{
  "n_layer": 11,
  "d_model": 160,
  "n_experts": 256,
  "experts_per_token": 8,
  "d_expert": 32,
  "d_shared_expert": 0,
  "activation": "swiglu",
  "moe_layers": [1, 2, 3, 4, 5, 6, 7, 8, 9, 10],
  "router_score": "softmax",
  "normalize_top_k": true,
  "routed_scale": 2.5,
  "balance_loss": 0.00433,
  "balance_bias": false,
  "init_std_router": 0.0185,
  "lr_router": 0.00125,
  "vocab_size": 4096,
  "norm": "layernorm",
  "norm_eps": 1e-06,
  "tie_embeddings": true,
  "optimizer": "soap_variant",
  "lr": 0.0036,
  "beta1": 0.95,
  "beta2": 0.95,
  "grad_clip": 1.0,
  "batch_tokens": [32768, 65536, 131072, 262144],
  "seq_len": 768,
  "train_tokens": 555900000,
  "steps": 5284,
  "dataset": "wikipedia_en"
}
Below are experts of layer 7 (counted from 0) of a mixture-of-experts language model. Rows are named router (the router's row for the expert), gate (a neuron's input weights, with its number), up (a neuron's input weights, with its number) and show model dimensions 0-159. Each number is 128 + 32 x the weight over its row's rms, rounded and kept within 0 to 255. Numbers have three digits each.
After each expert's rows: a language model's description of what the expert responds to. This comes from a sample of Wikipedia text that the model never trained on.

# expert 58
router:076073119093138080096109142069163112172141111141146143174139134106064139159176140150139158136156115130091066131094149159160052176101088155133157133078132061090112100150126157187135175137142114148167144147181174146153104096081163139195107123190086127128079122109116148061115106097141170111120191109086091141139171132102130096085154134128166137133163106149139138204096104148142140121133177139128177115138178139186092142140135099099128141126152133099114148087076172089160114076091083
gate3:093078170143197157079132173126125134146145097081145054189118120128150149099108077152139078115174114093130150137166069073185091119134136114081155167090165143127151124153151160115106130135158100162141167097153116134116130164119125082117117133129105122110146080133111145135108101115136132099145055087180128176109137129075113112167186084110093145104148074130154158065128191124159105141130163137118136148143133045115145123050158168109162067102136168124081135112218123113145146052133119
up3:141190147093157139100117142112076139133157130145103130058147131111123162167160069132152078073133184151108099159088133157067119120116113041140132197141087093120159147099083130171156101117157151148106041090161154131149113142135082157128076158139065127123138148130122105114117158133134124137169129092157160130094101109128139109091113119154159145120123213163120165131177101186100142127110079141132145115088110182136166126141179108193090157059146074135131134153095109107229106142135126
What it handles: Plural suffixes ending a count noun before a comma or period, such as machineguns, tracks, locations, rebounds, members, votes.

# expert 40
router:097101123078139103109129137079137132189117083131187145162183102111126119123183135083119149116147193164094095137125160097140066153142170176144138149142149096103123120146097136133148118165163115147161183117179152148119101126099144115171156116166108085127076079139120139106110127113176149109120201106120079134113151127123145075059123109098165095192137085133117182138106121160153188123132156160093143151104200121164146102131162092046110127107120144074064178125143108114140153034107064
gate0:096092104144070134115140179216169089083150191144161122121155110110179163120122131123094072137089184085115129152160160085135106093153111177170181068107099117123111066199159116096150103098127141136132127158192068173110176128169130150162168114113125098144145073145115164104176173121093148123200086128159077125092094106143161105132123128084105103163124079148167148149152106120159115111172140133106083149058153085113130182124158117104152140131113115132080089128146142088156157134091113
up0:163074099136111130152128122132188133100189143115131126133132051123125179138122128143144077135121137123165203125211164103089140110146087129140166088079115110138074085135152122109146094126138144098110075132149140117094119120139141118156097076076096150131168137199130144112086120128159143133123088091107132185090100136187079114156144088088085080130119142131147073169083155176127174139179187142117144137066133116160143114163114142074190176100156164113083159178135175098164070105090099
What it handles: Final pieces and whole words of abstract or mass nouns ending a phrase before punctuation, such as rainfall, power, humour, ammunition, education.

# expert 33
router:141172174102098109141149138183092151111104148114099122129107088130097092159077107143130137128097074133119158113141190124132175096136167149086137149137123157106130143128153140126183156129080058119120169101085119110126158102163131097095118086109132140098050198130166188157116111072111161083111129180141079108184133113121107152163153137088142180143149112131093185156137112168072154166181107105094022147133146127087125153133114123134160160187143153187092110096087110069167120135193107
gate0:090118131119086122137169154072149068127117117114076098123115168124177131160066118095113175191171171138076127160116139121163181159166089087131171093153142159116152083100135106112127111099130119199128086139101164093118125095139110124111108115092058096124124116153150073195109115121134102114190127110123099098144099112122105092128129156162152156050133190145159208135091120162141165123138155132162116188154069040102112138206127158192117148136144150113067127146128149134143137099120151
up0:071114163165114075190185151094100068089090148119100116137118105150180127157101110171094170158162132115092089185134149125189160191152123120109130123164130135086123110150130126119109136120077096141115136108106090093132151097189078127099062117108062116107131128170116150148116133127181115114152159083142109127172122125114104128126125122143149155096079122142090190155068117177126150186149116094186038170115068042116123166161106130159140171171137157150126136166131127126151136142176184
What it handles: First tokens or inner pieces of surnames following a given name, often English ones: Smith, Williams, S-ut-cliffe, Earnhardt, Eldridge.

# expert 7
router:168142086079171118150098195085097096129118070110127131103118142117138137066186123120136127156129110188127120115142182099109122138167170082186119174176141121165137109134085084114123050126088152088168122166137139137162110156106140135095087113112148092143068104141133096109114186107147043157112171168186094131123098143148098123044141083122163107184147135154124132094077109101104107138133134167089121106090093145123182158134106118141144132133109157139109152219160115172144145059135074
gate0:129119157130120116119160167154131129199075133128029148066193169168156098162170135060126122146088169102104146096130128134086147103124130136139094155144075122087159148087172142121188160093108125210131106104171106146167108128136136107123160201126133172119133103146132147182126123107138116091109136106108136097143124201109160116092094085101172056166117133139109142101102121093087163092122096111135102127073134156158091126087131101150092148111115152071053147196149109132159124164184093
up0:127150124137162175165117156087181099168177145124167132148095141107067174098141117165176090088168093112122098162127168165151097114096125094106124127212117093112058155148194103102137114108161059126120111114107093103127127154084176078152132088150147116078133162196115156070082087155064107146136104147137139085128102110140174101148112145108066139148171119149146162145155113180101111131084164104140143129113119078074156137127129172162148110134126111169133160123170130118115071067049162
What it handles: Common nouns completing a phrase after the or his, often places and sports terms, such as city, season, island, battle, heart.

# expert 4
router:106118131115139094174119096129098102122089079093086153148093159067114115155165117143107143131135121097092062087116138136194149062136071183097162070137124151130129084126117142113118129146114133131153139145134156170197074127101181145133158119109190086161137132180192164176107091125107176141115104083085094137144129099115137096140106168172164111113088125123127132099152123177110139158162159154171109150120110162076061083097123173110130101133157140177103121145197133086104175020100108
gate0:136130112092111101108105153195120149208122109164197147091109129103088154153136086118131103085176178091156105140104090088129145144125130148140141094051165156122063107136156196117095120159121182068152141121152139142099073138127121178144127183158153119130088139149149142147170100069129104125155124100131119058166102148085125125050130163117171112061144112105154144173100154085130131206129115109133157120160115116088129104143124161145090106123187134127170227139143158071091118125142134
up0:154119176051143148127115193112117159206084130158144168178111124091057177167137111129113108136150120125148155148145080084104142191128106106101098107080182192122074095138123142193135125185133152065134174116155120155093079151090144157122079133138074097183074140092155145159181148090092091145105093144145116118114102094140113093130138115148134076138118120115143081104115143168145147135132109144102154122160121117111155131181119147186081135168158157132154202080177112099081141092151156
What it handles: Prepositions and verb endings right after a verb, introducing its object, as in allied with, represent, teaches him to, killed on.

# expert 41
router:136122145061107194174192146116140118127082102124126137098080151123108180172115125094114108128122094131147144099122123087133119086153121177131099120132118185068154090110102142134070091134076153159163141138109124174126067144122132100147110090103141088166150118159243148114085165104110147122164124076108108126146121090077203085145093136125112137144154117083123146132144148150128121129122093177185046142072156152079097121126118135183176100152173151167143141156156149124118141035107092
gate0:156100126077145134166030139096130144065163116104065175128127100124067150085118116117156155136161161187131104104128145168142124118126155130127123124137181107118144121110164127131135114102106135134111092113100084146099126135189170096156093124140026191057132128170150076078099154099144167109115140093107038097094112210131144132082104129159152144205082136130116136125106144123114130161104173129090113149140148137131098170165118151184096129138119124134095132219151163159143144098157140
up0:100119079115092143147190119135175185180149180111184098085104211210146222116178110103110094169039122141150171088146162094118123130171180133063137139076127085120115132155134145103141109147118158099111164206141142132116129116095131135138179089134171139110121159062123147144179155151159128110141104099132128114128082170117096101146099125070129088144087065156143115106117112128187082127113116150110148104160102094110122126070136119146135129120137144122115142120049130163151112129113158
What it handles: Prepositions such as in, at, by, during, between, mostly after verbs or nouns, and In at the start of a sentence.

# expert 27
router:111117130159124141151140077183110176163158094160106134097156205064112156171107183123151179118132102145125112147113069123096149139090092135140077081140111152194111162172151132081110117046059157111114135142126124087182132103162146124150118099150102105121174172071065119092139119149137097134107150205119123128164098168166104103113130123071171150127148163124145112194158162150148170098054064125113145150170095118166154111131147065137108119107138118143105156193141134113080109148114159
gate3:139131134168108112194122102141176155150093149149151155136120184140116094178143116117177085132156100119113144145126104097184156125148077199097076135163122085129127186098188141096112159137079148137068157175092138077138118109154117135152115141091067073193164145100080148080141124158089097100109085147140104185104124168134128052121166155082113130141144143158155115142143084114139110118123097138138167192147152164160113086176062122169141083066148087137093097132097087167098152150158162
up3:127140070126153167119071095064113087132157103150120103164195131099099172084131137122104115124143161143138124141135119169054129113187117154141156089139141145125146048095111136162159104113171148174212127134159124173080135121100137106183109147109207134109150126166136078126155113138167141143166116100143125123149118074082059157115153082154117127083085117081107101129129121169154135092104143105153083122131137176098147179138091126097132151168086245141125153104136143137125064171095097
What it handles: Final or inner digits of years and decades, as in 1980s, born 1972, 1936–2021, in biographies and history text.

# expert 56
router:117163177121150128137180125166121086151112090171159135147168099097092107123109116132142070105149099153147139127077063129147075141141124121167103077115105174105138142141119102170045103176086140143178129109131123124085104127110040085120075095112174078164155096132176149133126125074096090121158091075097138119098111090059196110133120124150150169111191149086161150163136132154143076163123153163183064125138208178136116120154087144114137141150161149142183131148157143140118148088152158
gate0:122123177098071118147077090165146122046147070167154141136149109117082122051130173148129105084169093129149098125125119197165117161093122053142131136134121145157147139102153187125134068080127199177122118141114150160111090179139131115017150170141130167154111138106139159091158102112117147165105148163098161114139079142110097199125073162111096093099106142125126153090126150081124148137075141160163137081121158117105167103135113132143177169126122087108115182139126095105155167105100168
up0:096151096157175130153120131131132106109140129076184123075149162116022164135198115136167138132161166127113119115126152101070148116138109178147091138098169127154126090181181128116127112173129158068104077137136135080158129082084163100187133136144073145127108137154140117082142160106097122172116123097124079088090121150106133085105124187160123114128090103090178180095111124116120083159164079151177106143108132128183162135150098071171091065126135075085179126153154140116195098094148156
What it handles: Prepositions in, on, at and during that introduce dates, years and places, such as died in 1958, on 28 October, in Wichita.

# expert 32
router:103142153098069135134158168130166122138152156171120163178093169159124166121135111150138165106160174150133130124168134156084117088159094116080089145141049134144129075077100153089173137110044123171187117104150065158120095137133130137094139110117173101110171092133187137093117070147140169105152072131118107140116126108103165057170109131134110134148149091188148158105141111154083118154142143138082117045219094141127114124165126105112138084120156166152088157125114159106070143081082083
gate3:164088199126089115057080166136121120110081147128107128142103092152124133116093166077082173153145082144119101113181116125144150132128137144168140164127122077075103071107154134095147112106103170156150136111094156104095153075118125110134156097166142097149186116097131171163137096131153112128138058143103127121100120094149160125155147084067112156109087133151132148047131092124135145172140217077058095113137121174081133155136167119104108108080150120202125163123193133199121104166098177
up3:143168161169132084133132148074076179150108159080151134124123153136124220116164145127122130141066176131071164135110109078136123106169116150136144102179110191101096131115131156099106175086098122156130117094182173166136113096173099109126157146119109157136128082106104164081142135138117093097101128067131157116092196141139165114129153148096138131159175129080141131105144146087178132127093101082098132123102159188188180055085089136106119127158131127082161168104156124101190127191132050
What it handles: The connectives and, but, also, not, then and than, and the -ly ending of adverbs like increasingly, significantly, mainly.

# expert 46
router:079131129147152093125145052137182102140131103110072166168124148115080093108139074146105130086151105114124115125145163187159095080112093155109181092149067154096101093107147145096197167122131092150171125150136157114157075113088182142115138109120177113122155139134147161130098118148123207114158075110080130164140155079122096101104118212162173150124110133186154119116110105177097142107158138116107116127188122077095062141152120154088150097136140163183089140153154131127088117035118086
gate0:073105181100070073118106131188120143094105163136129082151105098174105101159095147166105113149119085122146168126162105111119205099121132157111116147164130196133121123121125055088142137153087119099120175082091165130165160085141149077152187078151157086193109172142161115211153138103132096100089110196147079083158161131123163136120141127125087123137096093127157135174104172121146106093126118105160072109149146087158114170140192114112149087134176127113105143078129158092159149182115109
up0:131152157100153130130171117126118103233171115125133110152097125141134148076166114106126114079124171127161152090138101130120082136134093122131088106158103110104060113094103151143143069138154137186131143146144039123088087126126077148076074128105139163129208083095106117082140121192135139193186107087142179156154147098118104130051142165196117154126139124127158092088168100114136133095114084133076196143171138093130125124147083148120129136165170168133130137142111153155118143114042127
What it handles: Main verb or auxiliary right after a subject, mostly was, is, has, had, would, and verb endings like comes, dies, required.

# expert 47
router:110087146138081147104168084079122134113133110111114164145164113130144174103120106088159105152161149159109130175083135126157051117144142084100131150104156067140150155131080102113146122117158171138116142096153103085157115094147110102193112192205152045033111151185140098140108139107149094124130119160072162138105139132131125112133086097092114127139084185096103163122158106144166110190167165189088159149151109122164156137126116150131131187083105149102113094114227079102165115124135155
gate0:110128160124130129108129089106185108074110102084123123128192121151128127101123183092095113182168000128111143129147103165152151130120075164116099099094150144177072109145125092133120074112133068160117120085162132159106140163096113111144098161132111110109098133158123155121094118135108127152175140139145179145161162141168105100170164070098097143138077119074128127114152137199117045156153214108133132117162116123174195130072084126126147084101138170109102125148151170118138170126179121
up0:211108099195150125144150120125132094119138158097181141152207104104125115121108165033112044116146144162142123124180094172108164146071093183107129114112192091115106179105152152140117224134075125084141176075086107147113113100124137136090122155109137150136147156188126156135109132078145045090137164116117135167103167128157145121133137118145115131107153083134063116145109114140121187157139162074156157158118189131099112128133166118120161103113108175125098107147125100093120096159153154
What it handles: Middle syllable pieces inside common longer words, such as behav-i-our, cam-ou-flage, transm-emb-rane, awe-insp-ir-ing.

# expert 8
router:053169138075090188113130159104167137123133112114150145119154112165166109105100115129122159151144142056099122142116133067143102094119074102105102149173099136098102074177146111075116110174187160114103116081066142178115178103102116144184121129137164086069170084170114086169137140126143093150093098175116107170130087109137093130156091159124147150088120134113160134121115105109156082180187176133083116189151154142128084149100136070181107159136110130146089182139178181144131192131152119
gate0:087074134095108153172101128139120124162127120073138087114112145138166100130169148131122155139056123113180166217122169139144101133136124123205112147082138070142135096132110177154127119161102139074109142152118084139151111081166115092127155160109157077113199101054054104224160138094151122105194122146091151178086139095127107141181097175132139117145101128140132173146150052152126156094186116146138083164124124113159121143132179128117094105116109112133087178104172128159133104099142103
up0:093137113065106170104131109126164154116110174127170070171175133154047164133149119104145105126035139136134148160132093143093091148115163146158082161106087056126128098172132128091178138159102129101161133101121117172082109142131140114169089103100142075108160157142106150109204143149161115161154142107161179167169148101128215150088144111137145129144142058101149148132109105172144089105135186122085112091149138122154152146118140154098145123109126073162072123156124154154086115125102024
What it handles: Middle pieces of longer words before suffixes like -ate, -ent, -ation, such as in in eminent, continent, reinforcements, or the stems contin, separ, determ.